Experts of a small language model.
Size: 11 layers, width 96, vocabulary 3705, 13.2M parameters.
Experts: 128 experts in each of 5 layers, a shared expert of 128 neurons.
Below are experts of layer 7 (counted from 0) of a mixture-of-experts language model. Rows are named router (the router's row for the expert) and show model dimensions 0-95. Each number is 128 + 24 x the weight over its row's rms, rounded and kept within 0 to 255.
After each expert's rows: a language model's description of what the expert responds to. This comes from a sample of Wikipedia text that the model never trained on.

# expert 55
router [144 114 127 131 138  84  96 134 166  97 143 139  91 122 133 124 100 122 142 134 151 142 187 139 151 124  94 122 109 119 138 157 129 132 143 138  85 145 138 103 112 135 148 162 168 122 128 133 119 145 171 179 120 109 108  93 147 115 127 175 117 146 113 138 122 140 139 139 112 186  64 113 131 119 157 134 142 109 143 117 139 112 105 128  95 107 126 165 118 175 111 185 162 138 122 150]
Description: Inner syllable pieces of Japanese, Korean and other Asian or Turkic names, e.g. Tokugawa, Tokyo, Shizuka, So-yeon.

# expert 47
router [147 121  80 132 119 119  75  92 107  95 157 146 138 133 105 138 108  99 129 145 161 151 155 109 136 118 115 118 126  79 127  97 106 138 132 131 114 118 138 170 156 133 124 151 116 110  82 118  90 145 203 149 144 135 122 122 148 138 133 145 134 134 118 163 145 102  96  80 131 150 128 146 127 121 158 147 116 138 106 107 194 117 105 153 110 133  83 114 133  99  81 131 149 132 132 144]
Description: Two-letter inner pieces such as it, at, is, as, ac after an opening consonant or two, as in Tito, mitigation, Status, requisitioned.

# expert 39
router [131 115 103 152 128 126 132 143 113 116 159 127 106 141 132 132 113 162 133 146 153 142 149  68 154  99 132 133 132  88 128 121  95 118 121  98  59 158 110 128 168 165 144 182 142 114 120 136  93 172 130 174  84 143 104 113 128 139 134 168 119 125  96 147 160 123 118 115 162 140 133 110 146 107 175 182 173 122 126 123 155 112 124 127 119 132 114 142 131 121 153 108 165 105 136 124]
Description: Mid-word pieces like ug, ig, und, eder, often in foreign names and places: Port-ug-uese, em-ig-rants, municip(al).

# expert 7
router [114 155 145 144 112 141  93 122 104 138 155 134 135 164  82 119 128 113 154 160 105 113 143 108 130 109  96 164 112  85 102 127 114  97 185 146 135 124 150 129 118 143 179 120 122 118 158 117 177 101 160 178 100  76 129  98 121 148 144 126 176 189 101 143 163 135 142 124 137 134 135 111 141 107 138 127 141 169 121 129 131  95 165 150 123 113 132 149 143 138 122 133 164 127 113 115]
Description: Ordinal suffixes and words for order or position, such as th in 19th, first, third, debut, final, often before century, place or round.

# expert 44
router [124 141 100 141 125 132 140 154 196 155 134 114 107 125 118 155 122 122 152 149 140 137 119 116 118 118  53 155 116 125 161 131 119 120 121 125 115 124 151 120 113 118 109 102 117 143 129  97  96 124 146 146  91 137 104 121 135  92 150 129 146 139 130 113 139 128 137  72 198 153  78  97 108 104 145 123 154 124 179 149 137 133 106 127 112 150 145 132  86 153  93 123 173  92 165 131]
Description: Negations, modals, pronouns and connectives in narrative prose, such as not, n't, would, they, ", but", However, also.

# expert 53
router [172 112 130 120 107 121  89 144 208 135 117 107 122 174 101 114 105 109 171 175 146 177 119 137 120  88  90 135  89 125 118 118 117 108 130 141 130 125 146 168 110 111 129 124 126 129 109  85 134 118 158 142 131 131 122 124 154 109 113 135  92 198 130 138 121 107 130  94 105 161 114 109 124 106 151 118 137 102 125 110 124 140 116 150 121 117 180 128 100 169 109 125 147 108 131 139]
Description: Forms of be, have and become after a subject, such as was, is, were, has, became, as in it was, he was, has become.

# expert 21
router [164 132  90 146 133 135 134 181 104 137 160 108 109 137  76 122 100 141 132 173 130 169 137  86 112 128 147 127 118 117 134 158  94 103 106 124 110 145 130 108 123 129 177 159 106 122 137 122 162 116 110 142 116 130 126 122 121 158 155 115 130 178 108 128 128 144  83 120 154 125 139 116 133  93 139 138 129  92 141  96 160 114 143 174 103 134 139 151  79 176 120 155 156  98 151  83]
Description: Word-initial stems that a suffix will follow, such as form(ula), leg, sign(atures), award(ed), design, term.

# expert 40
router [160 145  96 171 130 108 115 130 133 121 120  93 101 152 129 153 144 134 154 150 149 170 130  85 173 143 124 134 143 113 103  96 129 126 156 142  68 135 150 136 138 141 143 156 132 144 152 119 110 200 129 135 138  84  86 106 119 147 124 140 154 176  63 140 131 119 113 111 141 152 151 109 144 138 128 168  93 124 130 153 139  95 104 112 148 142 138 163 115 136 103 135 159 109 135 136]
Description: Word-opening stems like d, rel, ob, cap, feat, and inner pieces like ut, ult, as in automatically, related, sultanate, culture.

# expert 26
router [122 140 106 122  98  90 122 174 178 140 121 140 138 106 134 150 105  76 155 148 132 127 124 126 124 141 124 135 154 106 136 130 120  89 114 110  96 136 133 115 113 154 133 127 103 158 132  73 148 153 180 162 115  99 106  98 141 139 138 142 108 149  57 161 111 162 120 125 161 151 107 129 117 101 146 148 156 157 126 103 161 137  88 103  94 141 151 127 133 122 136 107 133  79 155 110]
Description: Short pieces like "re", "ee", "On" inside words and titles, as in b-re-aking and "See also", plus until, see, and table digits.

# expert 0
router [141 119 182 100 153 129 121 181 167 140 128 150 115 162 103 139 106 118 143 151 116 152 121 140 128  77 116 164 162 132 163 140 121  92 121 144 125 134 169 153 102 110 124 153 141 118 133 122 170 117 129 131 113 115 109 125 132 162 151 172 100 154 150 135 107 125 128 103 157 153  74 137 118 104 157 142 168 116 121 111 155 126 146 170 133 124 150 148 103 186 127 160 149  98 148 107]
Description: Forms of be and have as auxiliaries (be, was, has been, can be), the " =" closing article title lines, and word-initial "be" (beautiful, beetles).

# expert 59
router [114 110 166  96 135  82 126 138 128 133 188 149 108 130  78 141 124  87 144 136 136 145 158  93 119 127  65 110  84 115  94 145 129 124 145 149 118 112 172 107 156 143 127 164 121 182 121 112 120 166 139 121 158 111  85 112 151 162 135 144 118 138 135 112 140 172 101 103 145 142 127 121 134 130 141 127 125 118 153 146 138  94  91 118  75 103 146 108 124 123 106 119 156 132 121 104]
Description: Capital letters finishing abbreviations and units in infoboxes and tables, such as GMT, EST, JPL, FCC, UTC, km.

# expert 8
router [141 165 145 174 139 138 114 178 117 127 157 126 104 167 124 142 127 135 135 144 125 147 167  98 161 108 125 144 105 131 162 147 104  97  96  97 105 113 171 140 119 117 167 141  93 142  99 108 146 114 104 116 109  69 136 118 149 121 177 132 134 169 127 135 136 106 151  87 134 124  85 165 137 132 131 137 117 138 143 150 117  84 161 156 137 129 146 129  97 136  70 146 131  95 134 115]
Description: Opening fragments of longer lowercase words split into pieces, such as comp, def, dep, imp, ph, and the "v" of "van".